config = dict(
    n_experts=48,
    d_shared_expert=128,
    normalize_top_k=True,
    balance_loss=0.00389,
    router_noise=0.1,
    lr_router=0.00106,
    optimizer='muon_variant',
    lr=0.0026,
    batch_tokens=65536,
    steps=5469,
)
Below are experts of layer 7 (counted from 0) of a mixture-of-experts language model. Rows are named down (a neuron's output weights, with its number) and show model dimensions 0-159. Each number is 128 + 32 x the weight over its row's rms, rounded and kept within 0 to 255. Numbers have three digits each.
Before each expert's rows: a language model's description of what the expert responds to. This comes from a sample of Wikipedia text that the model never trained on.

# expert 6
First pieces of longer words split by the tokenizer, often after the, a or and, such as trans-, con-, inter-, mon-, dis-.
down6:142170137138151149180117092130072088219105132150118136130151125131145093160100101096133104132151206123146136070119130162204116166144185116096148132200087154114133104077120139121083133191127085115117107118129133064128133162146104063133107140123089099130139142118123178174085132114122164126104166125058123137114201133136126172114073109114123127096061151107113130156145082119156182197133115059149061129128112121140123159122134116152124145100128032153162153137151197168102115118091139
down7:105147072106173127141129064140147097122122139148134134121110164119136034127103123116135106114152142082166126098082107125078156139073115119073130131134204133127160111073141143128192140174105124158128132133102151149094085098139096108147131123069151103096116063132113084123130105221152148131099115092113147162123129188136141118118102067194148095146142141152110094196136110119152107135053127141178182095117198141140162050099113100152063176099168140106114118125130176134073156099161125
down8:135123141128087133127156119150075105126147123125094180148128089149138073138103186103085071154151136142126149191134166130101156116174078195072105143133127183134178147118129076109120120140121076127121101129183068127160101125138129114103057122071131140202131140195109142101135058146098129161090113175106122186098119215145148127107068135168132120150143157091110161090152120100176100102158147128177148138066092081085123113167153126131163156132114080147078148055178133110122126109134118
down9:118146129085177145131112103134135094144130098102103157052134120174129087128145104116101140097255053107123083181145124151130077132171123113087136129141126124129139136137127187128113176159114186116094167121185138121173072156126149111090095161140107128134079157103121089205110129123191148117076128164116164026148067111161125093156104130126169144146089165153163150157177130126132052141100128090145131126175139119098148132124130135137123069132100105147124125127120118082068124127177089
down10:077142111122107135069126125099113157129126122130137086161136096140172176143140094112114156086133096151139124148124099115106117137126058117128171125214110161129163113124091124059107120089181127076105139099166140179139122173135118137154054196146127071131137133117144138164148125120112188162164150123138123131161103100156163092130093155099112091108126125151095189082113168099127145117132153124125104115117166233084099153160146012059089098098119181159122149135080142146096144110200135
down11:123097070163075096180133157101132121135122100123129102108133127036124131113131097137113137119101109197112169151065083119134127107095146080121061161111167106127144133160131168127101143176130133150198166109119245166215114149145114158131131145116156135110129143128069133124117062109059098135076124121116110177138128123143087130172150077191143057122142153195128189138140129130128106120094097127154103106179112138100136148178145140129140083099103193093117120112076103135123136128114158
down12:129146157096157150126165143139160104229082146120116133119167149124132056105119090098124104124125132153128126122136130074155107120112168187113160116155141112130169127103148110130027137136123128117178136119136156103131128135129123168096134151095188152102102126211072118064125134100059110082105114087123088139093165125123127095096105102097100134127159076105073165167092128101134141126097072043172100120138135133128131122110132102192139180129137111131037171121129135131124101128108239
down13:141120092160129158119127133171099131111126144120121059094130152125029117112145152143121126112138089149138160151140066135168073130123152243148096113112137070088122192110130164155122126129164174153110107118092104146126178125186169136125159129131123131128133104150084133135129104153162147098091063131232103146104090120098099129089121132100124114104102128093176177107135128117143115075148170168121172124129136132073079187133153112145141120176142155142160077214191105137186078115115100
down14:127070143126138055115168050154108095127113111087109130112208102124104182148144145103149130089115169085150132126116059120173127128130173176139142182123077113103113160129113108129127134068129144164151112120159059128156154129131175121123107128098213051130109144122128103140059167120165122131128142138076161198079218126120142097153136134118125121103108169139113112132120138126110129135184159161130180132102125134161133155134200134125112136133142141225143109173195117137071102080125126
down15:186127169052146148120166101091116138090143132126131104066158127126133097094074090129152135054124127124103061163118098109146132109201094129138043122101114088102070150109118160169184117129129131124151074144125125102101134126103107123126061107163074109130130075128109161152123078137130129114126136147143155144143090088090146146199143086148128071115119150136136164118192134125126153112184102164114236132078122130140129120119161152160150160143057210105103117129128157122206117141127116
down16:172114088134130091145126125124174194178115096123069085131144030139210066083130152118159111079177141112144156147118104079124124127090127069143112149136133145115130113128134162049151102128088131128096102114126125127115104151135140119110147132126156118092169064173092120190119142068128107056129169102129152163136192148124128129136163156096107147078094199165230134147065080154164130079142095092103151112187141123091149172159127121167137130156133123138143154138129110121141126171112135
down17:135156080143128115102122150133123101088144111150175136130165118092140168129153138110131053122081128118077066069135188119146166114093157118177127131125131118167134135133104185140094049106096124130155102170138122061052150124142100170135091124148188146139090087107169137161175103138133117131155085111144118121119146150121201178102155120151127107133147129197159116156099139099066129139106111128161105147213138134161066139123144137059135116172121151127111131094255107109163109124146115
down18:135118102113182091121170134170135129151153124130128095150129166110116121116113132128135105161255108170137118165113172149074122204141110119141104053089159170027130120122133100101127089053112171127095160077122134138129131135172123107143150127092163207113075101132161139135150152145143136133149137085060152151134069134073140217150140143118136154152107105120111081143099147129184134099111070101073125149107151143142102127122139123183139190097118142118097115141099134067123136150113097
down19:122193113154123127128190124163210088124142199144097114116153128088189198128158091109154124071147087126035149115110128104110122171147180147124138069117128149113128098131092171098083134174122109125097090167181083133101128095157107091103134128134156132136134092086108105134191140137144119140127096061096110114128145128051180134114129154143108141085189123103103136140187099114178129067121108109134109123122143126104121142135126083081113193167118145112161132061125154109120126048090075
down20:026103110130118131130168104053169116098114113141153136095162141151140044132116112089156163085141075076112105166176162101128174129128134103100140124041114120134120083158140148128127154066155141070178119133080105078144042108100129107134112191150124131124088175110167120128122147171138109120125065122136133114124168075155074136109212113113071189124134153094137086120112159081111142131133086130083122105107134130091134103099216144099107133136143151087112166126121155145149135110138132
down21:142201140142073110129102155085141156134126177126104112128096040127128178149117130114127133156122162145105119228158023158124121125063184189134111132224140111158107132072105128142142087098126087110126109036122136138129128119219118102119136116175064164100150133135105136093129125128153143134119138134090106131130135134119145139124126079127188174086140122127122161146104145108109118137195112184063142097102143127193094097066139122123184125123128097130118118134126093128146128149153116

# expert 7
Nouns like season, list, episode and election in article titles and headings, the word there, and capital-letter codes in asteroid tables.
down7:060107127090124142172104125119123131142101132187117161131140140150122091125159169068175165083190116207100156133126136118127124099098141141116176119075062155132068158088126179122124064124156154137109101123138160135118154136092032123088154128147135115095136141091115076122131137114093079164189106126123142133111110159154130083145128134139140078082141075107155054084117148148050150141142084158099115108084063204109139140147165151093150154114101097145129189070177111125137118122109163
down8:176178118195183087145112130090174000114145126125135086137091142173109114086138110150078122146138173119091109170122163163174135100144075145176091123052228125132113143119128134165185157159180148130114110076134101134085132125158146178119142142140114076140132130136081121179125116146122150137118092129190101128107143161111209106121101137078125128154130100161108136134141114120100104123104124090112137115155119113124087160131106124157117068173132145154094150136114192077178190123148127
down9:173159123109129099096129125128148115143137099125156137148122070107087153136104161161150113080133174087108104132182132139109117075121133188128191155130132160194102170059123109120077144196107125134124138133167155101134135092128185214142095118139073216121141144152138131122102181123095155128126164129121111147049080120120215184156128067138064122140121142130167110166048122130167130098124165143132057154120111179155139132085146126095143129123128131112128102100152177158127192128094100
down10:111106104122142137099142148125171145140171133130137141123124183136102163131159176122146122235064143048149126127141126112130125141049132129151140131074166106142175116154134128120143100131117154080152089199151163165057141144077121110195130051135128100146105117154098126154125102111104129100129093128124126132096139184111122071122139129125120194163118155146138061101133127166102140173078234131090107127047061164105112135129123132125128079111063133121138133120176159146124128067144118
down11:097132074053118130157134145140126090127132153153087140146129092127185125128106115115114128135166169176139148091194150114103125061226106143099105141127143114127111142089130129121151163155138212116086131078130120127177204144088124129067083160132107194126126132150096135113128114080148126147058129132188099062124149096114086130118141172172149149185146140115115119174104134140146169132068133077133190144132125165183138117074220111092127095159177147172178133144127136127126126130158117
down12:043069027133097109141131071091128161097150123137121044073183132130147090135108098127140121124147138138128197187109089063125150153163093096173175132132105113073114121127151173172195122165133102100129058127110116079120191133124140116185107107082157107155143127207136122085144141123082104138135133075159129137128140128130132116149129132086116171105143138139133065121120148089130103091122138101060175112129142126148102120156159136129096172119116135114147089151128133123102023122134129
down13:142127170154129107137160146118120071167117157156150123188144150109122157136120099134132127093116111147132129132044110098111104121096159122125127125138064127132114117149112138130155136154208129181137118153032102104120186028093174159110169099125097092136042142152094071105113186117037131140174112154129068125132104058105186103136158100081119120139158133114111084144099144146105131125056117082095135121080161120080154121072103127165125110143149133137135134129135108121086125065080150
down14:131122173041133116142081144069130141114123120144157133092150162127116122109139083109141124125137107133063112128127111004084130130190119095093078111110132140088135131158102136155100096173166162084157172088066150140132148133128144160124102129120123124124146211109103092158126089135109126135163044096166148122094104084114176154169140168151147086089123112173149049158114137188123140121118116063139115132126119092128126118222087126109111137124121122143090126121174073173133124090143194
down15:095145114121049170067066133142198154172128108164143139157142110121111119139138134103155110097154104178192150131105084076178144121119075085101107159119105157125132121102148124143118155074067129192132185120082114165115124099071128131141132153150207096081092067100098120128110234156129116154094132121133142181163134130075167143118144162155150152127119125148132133074130133084105138122170174140109089135130133125127127121205146176141055151141177070120149075122146168124144157139137145
down16:155147125140077183135054103144153120115134146136179115140152091111132094166122120150120056125162145193143181135091124030183152169130189121176109091093144161149124126119135120146132140136100105141101184130085143123166086131129154136125181140109123187103155093117135122123098124145134128134116132125172103134123122073108089147112131163133232170126145170112140088066065088113123141109108110094089058136030162172124103126128118132191099107078119115192129129099134130116101136195131136
down17:113119113160114119113089112197158164104125134161120119160135168182142187155133137197126130114109115149182052129144132087134106152132127107137152147126145049116126152122153104136110132136125122160138099203107206165156137144087123120226087128161105129098157200110088068128121181138125082104128147156105138171094152124137123122087123161126155138130153195158076154115130133167052091160168132126118114125085137151134121132137189129086067112052155169179110107160129158159147090175080141
down18:167126099185123105135098146121152104146150139130131133117162113131072138110181088185145167133123132196158119108122111109114122161149124129139082130155129154138152100199105145109135129140150140028126066118074119140090117116126165137184162116140111141116106105141098130168158102141073096135137153097132138153097102130114029129053151109057130128150162128214123132128125114130103061122125152156111104128073147140128215036152197136124200144133121154105134134096074064116118131140089127
down19:115082113127104182098068127070131205120084134087112134128117120092086120165108133100124088050144110143169128113126165143089129115138123138153129129129192111149148161110142138095133178146142122127189163123124092123057135123112118058134099175126156124163129083115147103116111113156148128056166061146163141093191131121155120115058137119176177097073065127131139128092107141103127142131133127104128138103188134049050084126097128183129158041150142118128126127183121088152137112093105174
down20:070093160082121141099131095142135141135114095132120128135139054138073131137171140157102175113120128077084101120163136086082161148171144133136128173134082153185121118125105092161163117096176170128145127161127133211135075163146055132102188130123134126130118105127114161072139075173150136087134132082110102127100127160129159123158095201104130156074140076115091126191158076097150123158127132217135143133168117159112110188124084133157168089043161123137055128116101139137160108115123166
down21:178123128088113143181168109111096154106142102055127223102129097190126122160131062143127184129175113094136177156130078146126117123094140087095130116094102126148120139120145099141128175059114181141157102172128131104128143102131065146154151127126132070115126179122103084205095120153129189177183149102151161173042120094113170134070121114121138097103147136101106167118112071121143157139050148138089102136128134103112130144106152183138114115158181131087139145128160071139189153109126112
down22:125200113083127117133144058171119087147159137115152160123134127162136150119102116058163132098153161073129125129140162135156141193139056165065130121150142056133135126134159175053117121058140127116114110135125144119172189110137064120136134131113123116108105148115163113137112129147130105076104111136145083121138122105127119105064144076134211085122205102088165129099139105124139138144129014181074116139102125114155161117136156139181062145098174126132135106143122070119149125108186113

# expert 12
Main verbs, mostly past tense, in biographical and historical narrative, as in became, joined, pulled, moved, deported, oversaw.
down4:192131129113130128163067099152137140168129144125047100129088125113098123129112137137122077188163142092174127101128111139109144146108114067130151135111177023152044129149103131160147127090165082089162130131130110167176148125136144163144093116110092125102130113132110129103113130110196088165150114135170120173223129073101120127117114131082140170146127124147159154129187158133151147201112151116151150075088171161069089182101112172125132096154137182141208094125143137110103097134128085
down5:164159102163069145132128106146163157141131138173145144132124151175124136187121055160115143173137111138095141110090139127148124197146107129139121120094119149125113145121159067038151122092117144098141120162068041129121087106128187080099125117173148174141167153199117134102131162144134127102103164114104128123203127105129072106108142095129177157199129135143103096142170128136109124168155119133125191139136145053044163127120175128110108123122125157182071189101135107128099118109129045
down6:107118159124147126124160091168100117127120104109112118115127110108187057129144110113128123075094173142099124073144147142139136119099120096061126103144139142130065103131117081118105158129139121172133096175147126128128155175123134117129038162094120120111113117110083081161145132129076132195172128168109138126115074126163097207147129162173125150128151054115155051045118141127160126128133121081145043107147125060070121132126042144149154160121091148095162116108145068191125143099100086
down7:172128129123107128106213155144136143111130109167102126107109107119133147104099133111096072123137151105139123099150109085190109127146186129114125100067094126075159131090186137189075088139109128158132134085087104147160136159149167111172088154081174115152131102181127129130161110079161115119133104131131129152098128109116170048154106066169156150157124115123086120141114112186137154128215068210113172143050113177101121082144211140104166164144113142131099108127107083077138121111098166
down8:113050165129109175060112084128108136116110132104199135140095171115110127141142129098159110095125159082159139090185084129126207133095147104062120130103132110106112113142101124090181134228131147145122147114108162103134138125127129202075125141117183112133109198125108140129122181115133191088165129101131066113151117150126158128126119166165169107128134026082172129103046165137158116101130146133094088120185080176098135135179125126136072138129148139100132115074127101126128105129114119
down9:131166136137126162126075143112098167186150113091121119117091134115138083140138118138117151141099188128081128167108121114187133129143096143155142096138101127177126122102103084135101048119072100068166150115151091064137140181172151171120081141153113098125156078178111082085092160127157162098114149168072132088115080161064152099069127180120119110095124097146088138149105115110113124137134093086126206189102158127126142189089110216089131125171130095157146105155065120114168108126110182
down10:159162080078141180088116131075129129142042127148078093130094134184139170171158191177127164155127144131151114118029143143116109138123139084102105161112160098141067143183083196121092174122158119134167153178101124192099137123143103112062167154130128108182127060111171100140191115148109131152119086124136173117123108123092136154083135126122138169100161141122089179153078081137151179113136092091127146134132152105118158169095104112155145064107134131138124133128128128137108137118197188
down11:094135068188098146153110151141046156148088127110158135124115135091128130169168144098143162128159123124122141173114123170160165152095130103130161174099148107123096146143129079129082107119124114041192181162101111117130184154145138062177070124148126139158209193134139112104137094148162108129148128141194105129117140075142066119121160121161127119206186093112126100129125172141119102133099169109133146081121128110011115140137106106139141096127104176128129128058127061160132130155141134
down12:118133136166165133119100164112110151189091125093163072146086204126133135095124088169109123146174070140096129129134129148121068100088124132153168204157080114146127087209095140137129134069155122141113163123137113135091121148109136128132164122173171101094151070149156127062164171111080122126126106159154140125181120144099129096085120071143119082132136094109161125085155192124174110143171157128190103074143239131141135144137126174151142130117124082136168188102188136091157143131096118
down13:114119096136087148088114131043112165142136131078129109132080135104134127123132094135133072113174158119139158156151044032116234106163141074143111160115128071081139139131162124117191147090139149147156097096136215130125141159104086114126189123131130143193129166126123183156148115135118155124102074142073117130139128095178178164103125111150114091118175111114160132111099131124171096181133124151160098087104165147127104117168189111139131095105146118095186183089121106154128087098137102
down14:054129120131108121138098143092150158125161141123129128117103154143115129138115110192093120138100129115127133132046134153099123160186102102143123129138108115106116128175093128136066136144069124122129120080125116121136138126112113074096074146126197136143182101232072229081165123120189188174113074118151137098112096149076128128110129126081106159122131144141168125144134164153100117120144139124171171181039135108155062145107094133129129058116129107121141138156111137165114101202100059
down15:130146149121125141153069115083132145125022206123167156156129190184110148146142160095116089185129129154110117150123092128113129119106082182152122133049131114106148122102123125184164106102119115159124146177121155133168176127164153128152094122168122158110165058148161143179098121123100123187120129146121098217106141108070117122120151070121136127104117142131187114088199128072082130179141139134128144137066116132094197142128111181136140137056090088145127116148110100129112121130197119
down16:125121131154132177125104199127126118098136129140089174131120105086131107117156170128149130157105129142130094179148183132160148119118126120118096172184102197181160158118152128171126142104088183118162147166142076193107125213126128069206211148132175134133131127122182089122121098084190127111079066142091117137190172126192082079126192101121131139122161124125139201098146119205125127161127093125125171140159149109087130170186132113142124124095109157128128122128123090128125121126163160
down17:184132136151129136115150156062144096155088113220033130143180121089100169074149050155117082191117123127162130092080113145123096095114147175124139152103121120093179058123159176125125145158108145179109110109136114083148128094117061060128115116136121139174108121129106133127126121126139121125103129086090132138124097092098134104111133125118173150148134179134029202148129101130076149129156177116089137100162076126114105135118131099109144189190159119099124142144128123062116174124107094
down18:120111134133121107128147133155121138145137113098173158128148129100147121155125156155153125152129124121051110123163086139025111031086122123118172117109161109151132166129113104085107085161167151208141126139131108138104151202122135189151091102072130129172153214137169124156130086128091130123153163129164089122170111093131105124127104150124113157123127028128165128138083135157159051106142141123134116094138122133131196132114110145138133073124129121084107172056155104136116211207134121
down19:130138130130104126082157184208126124093114161139128173165121080086126093135208081163109194126093138061120104133133109117158138127102132046116106148156124171143111129125109135118125130127111111127110117128186162122131088094132099106106131100129133188099129143151112112168141083104042148105124160146122133104098101000129083166114156163108140114100104119143084069172113149148150106081114137161186131083130113133121109043157118156148112077118127118138118123073127189087070136112095100

# expert 32
Closing capitalized word of a proper name for places, roads and institutions, such as Street, Road, River, School, War in World War.
down7:157106152110105143139086148142094109164116119154061099152152149149121128155126124147114139157128120072221090230079178172137163157137154112171117094110133159139128123103125080124119152106148128087174127214144128097146118130131105126132134109191081102031100078120096131142080104119099124130097145107112138156104121047140085076085124104131128117128133108155124176154163134096080120055135140147113097124122146165163179096118223103140130104181122211114143162128128159141122128138160127
down8:133177122065135100120188141137123130125130146060124120142093127125121152136119120143147125133139091132124117217107140170109162102139139097116106095082077107137020162089178132111082138134135125132139134137134124124088114096130155143124145104140114122128087183080158139164130126167040144093108176138123183116149092084135120166147087108178134139169124120092127069124048097103164192110124160131097118172177111101141125106114116123095142206125054129132075126084015122103129121126164119
down9:077129108185121054181101117121143131160161078137107128128134123090131132114187065143123160109124131147148102120147129179120147130157149071138125104106111083101166235192169152202187075162107114097122136177130126130176071102111142100143147135141087139132126087091124142081109095069143160139119122137103087123113118132114137155138145112145123107161196142126022124166130154152136122091165187135143127159204151151133105179115054134138114128084123103159113139126094075147139168086136120
down10:143140129137140125106157173138133110109096105143113068059132080136129152116133165074148139134104109096145160112165135137052108120128124122128120103034113094133134144102120133066155136124210101069115120104119176133121073133138124158076123095125067136234135118129122085131149093160127120142144109080114131121163155112149130088112103129178080126149183190146126126144131150126162141139109088136175139155191137109157187114232148072125155081107133177110120149138213096113125143124189135
down11:115094133147124201134127128138183117113133063150100130106169127112163104061100030119135111175176190161137113199120121161201101129116136139133098130134129197075155133137076133107120095124101105144118125077155115141128089109046107113184122168123091075140125146151120122141116109128085180121147118083196134133112140125156120123150142207132139156134154122121067113142145155128079133100082107125155125161144110228129157105199154073130136099129191138159114151105087094160126116141146115
down12:134074118141141103198137137117170129106131130121118134104167107143085140165088172128119125087130096196119153144083152106125146136122134125138121097058040128110180149113172068137146130129142158182149139138143114109124077182137179162106127219144097158172195140121134128042165139144115152123110204119124143104101132173126179134156190112127108104127140121126131129125196145063138107138144172122061138106154088117135070110109121144129091174059121149159117184115196135106087118120086153
down13:157111069136123133143172121115104093158167124180107076129117141178078138129036183126175162120101187117064123132129140141122143130143057123135121176075127123065132112094082084184137133121125159139121123101120119117107131135129128126133154069157131102144091146160106099141128081132104077128166178149128115146117085059139048128073153141125077138106127153087118120116115172214143136132100158113096155228067158106149106111050132120098163105125127123149098107106110172130120124111075087
down14:099083151075074138156139100163081105086120172099169078097079102086161106136107164131099119142107121165080162058088175130087126186097144148067088133169137166120141109103089138139087167120101118143154102135114062127146187175181108169127141117130112046144124161123128142206147030136100160143115167127186108127128160094144092126095114109135138098062106121123063127160089125127141125129126113132098075110046128115153155170112134128137096096128119125116120124128147065182116150114102141
down15:147170145128176128107182165089104075112188123154166150107124128125164104095134137181146195192125142115118121158114118155116129125097125135088156088153116166113073162116139096116139139134168122144050136133162143133168117126157164165103148114135076160145138156091137146182147021105086087155088226119148154104104096095143116172184095097137130143160161134098187074146048128148110129129168119133121119047130108122096123142109123111126129144131129128132088182067130051098139105079127127
down16:139166135141176061097128098119137084132126185124180098084115208114138159078110120127128051201134166170095086105125103121126109140131136144141036141126151107128130093128137104113128077034171167124196115121201037127116136089085150138125128101129205139118087077123123144129125163188148125138124144145062174143147148127114094172097161127132149145094061164099152110149159112073148127129093176118109117163134124138152151122124133141120091158079139110090099128160138129129147132132128080
down17:131126169074153102153063116144161107097159175174133121111181085029140099124165129087114160151195058027159118135160146123119171139146111084116136182157122128145107142178124117053105118091121103141159160093119136153135106091137141189130168088168157134085119129086088153137180110100091128149163150068130144126115117140122153153193094111166096151091097095116140057120132138145125124129122130183173101092157097159195097097115094107095113129122160109114127156060116149133142120167140119
down18:112111107182091189119155100143150090112131105151148114122157151082156109129133130183135120169115102093130144107141112113103129116123049183210088149111106121103061135146165152128124123121135124132138205185187136168122126120142164157118091128128126065132165128121199078122151128185139127154132219148065092118087141083055167112172068147103170149136188111135127148122201146190107113159111128127130136169128093114093109152099141130127046132125107124146133199120173152107141132128098150
down19:107117154130180151072117169111121123105173149120126155091089137125088237110101144101081117170126180062111129126132148094130132128129181163143077137104153103141166169161105129174201163140125113103161122100111137127106148124161168072193036153107114075173151093147152163141143053101135129075081095083136130124156123114131121118153132139106169131140137131184123221088132109107073108173152127119148161211103155124103109093093136123146115125109139113121108159106089165125187139151140143
down20:141115160143160126120137133141117175121143130151108167121071101117140058132126155123093100157108130112134127153146127139116149148131165181157140108133122104174125097058072093208149123131134128167140146106122112084111107141162115032139128170144175109145172093142126123085157087132120128119137156113114142128254125106104033095128119135102125179126096150171132084112119152074122101061134121174010174114125106102127087093056124144135175118126134118146137147098105114125185138181116127
down21:103108137133108196132166143126101144136099155080119115140089161129103086150134111119097138090125187171135156135110160128088123131169127108069153156108136135139157136140170120080154133142084130173142132104041117143114120164124158134167102121121048147215111202145141070076143155132094114109149113155111124091176170126117099175076155119129147086123092149107179124054132132120169154101155174086085132129169154074128163136183086156110099118081062180117213074130096145124161133160116106
down22:103106150141169126080113090140187143086164126135189130085105135132131108128095137134128126088107110142140131182136131131133146154090104090188113128123090149125132077094107133152118162156099124154100108097139075131126158131159063140108119166087172137201135153148097083098133086150116125179158103093136157094163140089144130129140130141175073045131131165141031121154097105138127123123143128141159224167129178111146126159079202098147154141119113125146142122120098018135080171207155129

# expert 11
Opening pieces of verbs and words, such as ass, def, imp, dep, un, re; also LaTeX subscript and superscript markers in formulas and designations.
down1:129189127142135127153092131142151100161139201143099132137147121128158071120078097132129161102094168118104153125135144114129071141130157126129146152136052199110117057146147187110142100145068127142086123112101142086106083051134170128113134052142149139111153151117146131160146128109106136144126216121112125184129131189104110144232133124130148146068122179085129099149161069122114109129115134144086122157117191100126121097128142120063106181180145063172095127094095165082144105142110099
down2:136131084110122085098116105165172099127097074116148115114143125126129161156072201101133165139151132137202054133133115123121131134148114120128172168143089125131121124114130062150112130090092112180115137108160125144112085151088112149132152113073145149148093144093141122212113068062093138117125121137127127101101114089097078120067035107118158088098150152128090123104180117167179112161188144115118125130042156098114132105125095087134133134241141145128166157189123116123142130171181110
down3:116177088209143114151140179134172134151139154130124095123120173137100116100115059144094178137096095164142146095118100100178101114166123096178126088128082130096181132112184118154151129090135206118148103116134080083108112133122153128138100068150177169125108070114095126119188113083189167127083137108107083087128146120068187046079126100176117102140089201140126131113168127143124117128121145133165143163135094131184126191098126122164137193141112092114092131161072123092126129095109110
down4:129142098136143188128110112147034114127166136120126115111153101152113109123129104124030150147127105182121128127067139153122000165161180151130114140120122153184139126134160128106179123123167138142107124190146110129161124123209081105181082111132102128080157147146119139113154201100134138095092124115135128144132152134103145210149100077125128129137123185128116137140101128124110153133178094218111149146152139145124174073085119146143125059158134118133126120154109109045108104116127097
down5:127101159133146133097163179143120088140171137124111052134148094160125127122119129111036158124163133096126179094040109101067094154104120137139084117134173081129129113140114080132130143128106091122077053190147104107127149133103128086113146108148127166142134154121079154188149093154129118084181145136125074172131122140064079137092156113133138198116132089138102116155151130106065138159100135121091136121198106125070078133142159156113170169063124137112121063088098128127109102111047150
down6:071096136148081044124117131148119128102148125146099122158100200105122125128134162093110155176133122140096166128124147189154080067087127105130072149105145128168132161201130159126154132149144040153161128109109121121124099128169137130049144116120109147110138127134129161130173162135115136123158145133150099067210133090135076180098133131122092101126113088119100104197097152068137107144080070080123101133189119126138131146104104150050095111109070150181128193129164127128060118136093143
down7:121145085160171100102080137126149106112175128172208130128113131137094144106176131122137200127167112169106122115189120130102076105128123093116166175147143131099108057128145144119084177058128081140189127100086113139157103115163155126099245123151123144124142131070053115119123084124079128128159169098108130127133104119149128127134135137075120149112051161139149106129062161113114123141066206148137157073136102141118153117168153093113111141114096167105100105112107143120156148216146118
down8:128085093149141157106094135135119166145139135125144121115030139152120142134144146153131168138133144106087124116133139150082160130133136066184128218097131087107131106175135077141195117125147128113149176175130119129126140108135113069150133129113134167083177132138175161083115089112142122131148065120143112103163125128164153157090150140146105164125185126123092110097123130132105085131114149081139154101154147024014076103108134121158124046074079173094127099125163121097074146058136122
down9:120126129201130159096114125167144155155118145116118145128098119163120111124140130130244123177143121146180189105138206176104185136092133130128170084097131105118118076154159131119115181119135130058111123118068088168086132205113142163133093149124136125135169068159150073123118130119132129127127107125155102130190132109135120156142096126125151255131110152178118124129142128127149077143078174130142140108108128098115111094080128134097211094155111127133153176117137112180153115168121087
down10:123134143120196145068118191090156140162103079162103118151134109069092099089182122144103092134100117167190111082121149127142089111130130183131209098130151122126113118076155123103108144074121129089185109109174125126128110143152156150088173157123143132158109142141203122090116140099125124117107090125169132126083108122135088113140164047075099141173185109150122183220153186103124134140135069130117126162088044105127188100118098107150179161175121140136137175077126125142118113126121112
down11:130094137209112135131072121107127104137160135135102171127174135141141172197120167044129141165121108128120151201127200101142142117192064132137135136136094156094114138112147141128137142132089100115138140114199130151155134106134102136096127142117143095095139111109110087068081159184105115185162132129126074097111049182161171091094142191133109129056111088152041111148127138127167163130091123142141081089146081114145158130115117110140122166134145143138127162170125119201158107143094054
down12:118118133126131155221104116155110181155131143146132126153085195193153127060126133145110140141107085098196135150169134130181148067109138148111160131076127187087120111075135129146128041134098153177175127123110113155108173128079134190101149152101159094104125109125190205095078142131093097113136184156184150120089111122147132093126133102186129200158161117106060195105130133109129128157154130094137132111063126155128197116161109157115138169117112108153141184123115115140137126128122133
down13:146122211121119088132093180129118120140167100128137095119148235132157211167126127051190115105122129150081127094141042115110189157171131125104176130116144054128124156099102082147126131126142137135147102131168147219076121086074135115168142089125178144161182100122131108121143142158126152132136116129098138150145105148139129126138073123137142148098081081131092133144111077123152126140165142171110118105092115105204124117072127165126088128128141134124124149222133141129181078110118123
down14:170120176170107129182128130120113137140131126099164156098073152128047125132151131161102102098121100143101147110114161133102096157128135096080123100113118064175160138093097165215110132168129128117120125113131073146153164169115106124128073099169135123121120106108255221126130120107130100125184140096161100133157065099128134113108158115055155130107139132114081097131093147159129123128084159117062091109181197159088153147134100186137130164127106129123127097131182089123115155131119158
down15:070110054073129120121079137105073196153146108128174138122123090055144160147125163152140060128148127138169178174070143134085175139126142151142107121114122126066145100089133117195111128161088078114141155158124099101126121152106120148167130060064115130164130119107113091052149144093095216128165062116194109100143098160137244167162150122123115129170145135124127127101122061158169112113097112129128104084112103125147142126152120150126137144133173102131147129108146129090123118108109151
down16:111195122160132168133157115119116148138098106147132116102113048133128156094145112117103106134108181128100200131127144140168185131143192141147139124177161127110130154066156169118184126111128103136138160091072163102130109110095113118151115139125165113032060137172128089172150112184142130109169120122211123192120159070137120164060123142109129135073140114109107138166165131057137140114105183134143121116134109137113143104141151144151166068073167047189175187140124147137108130132125096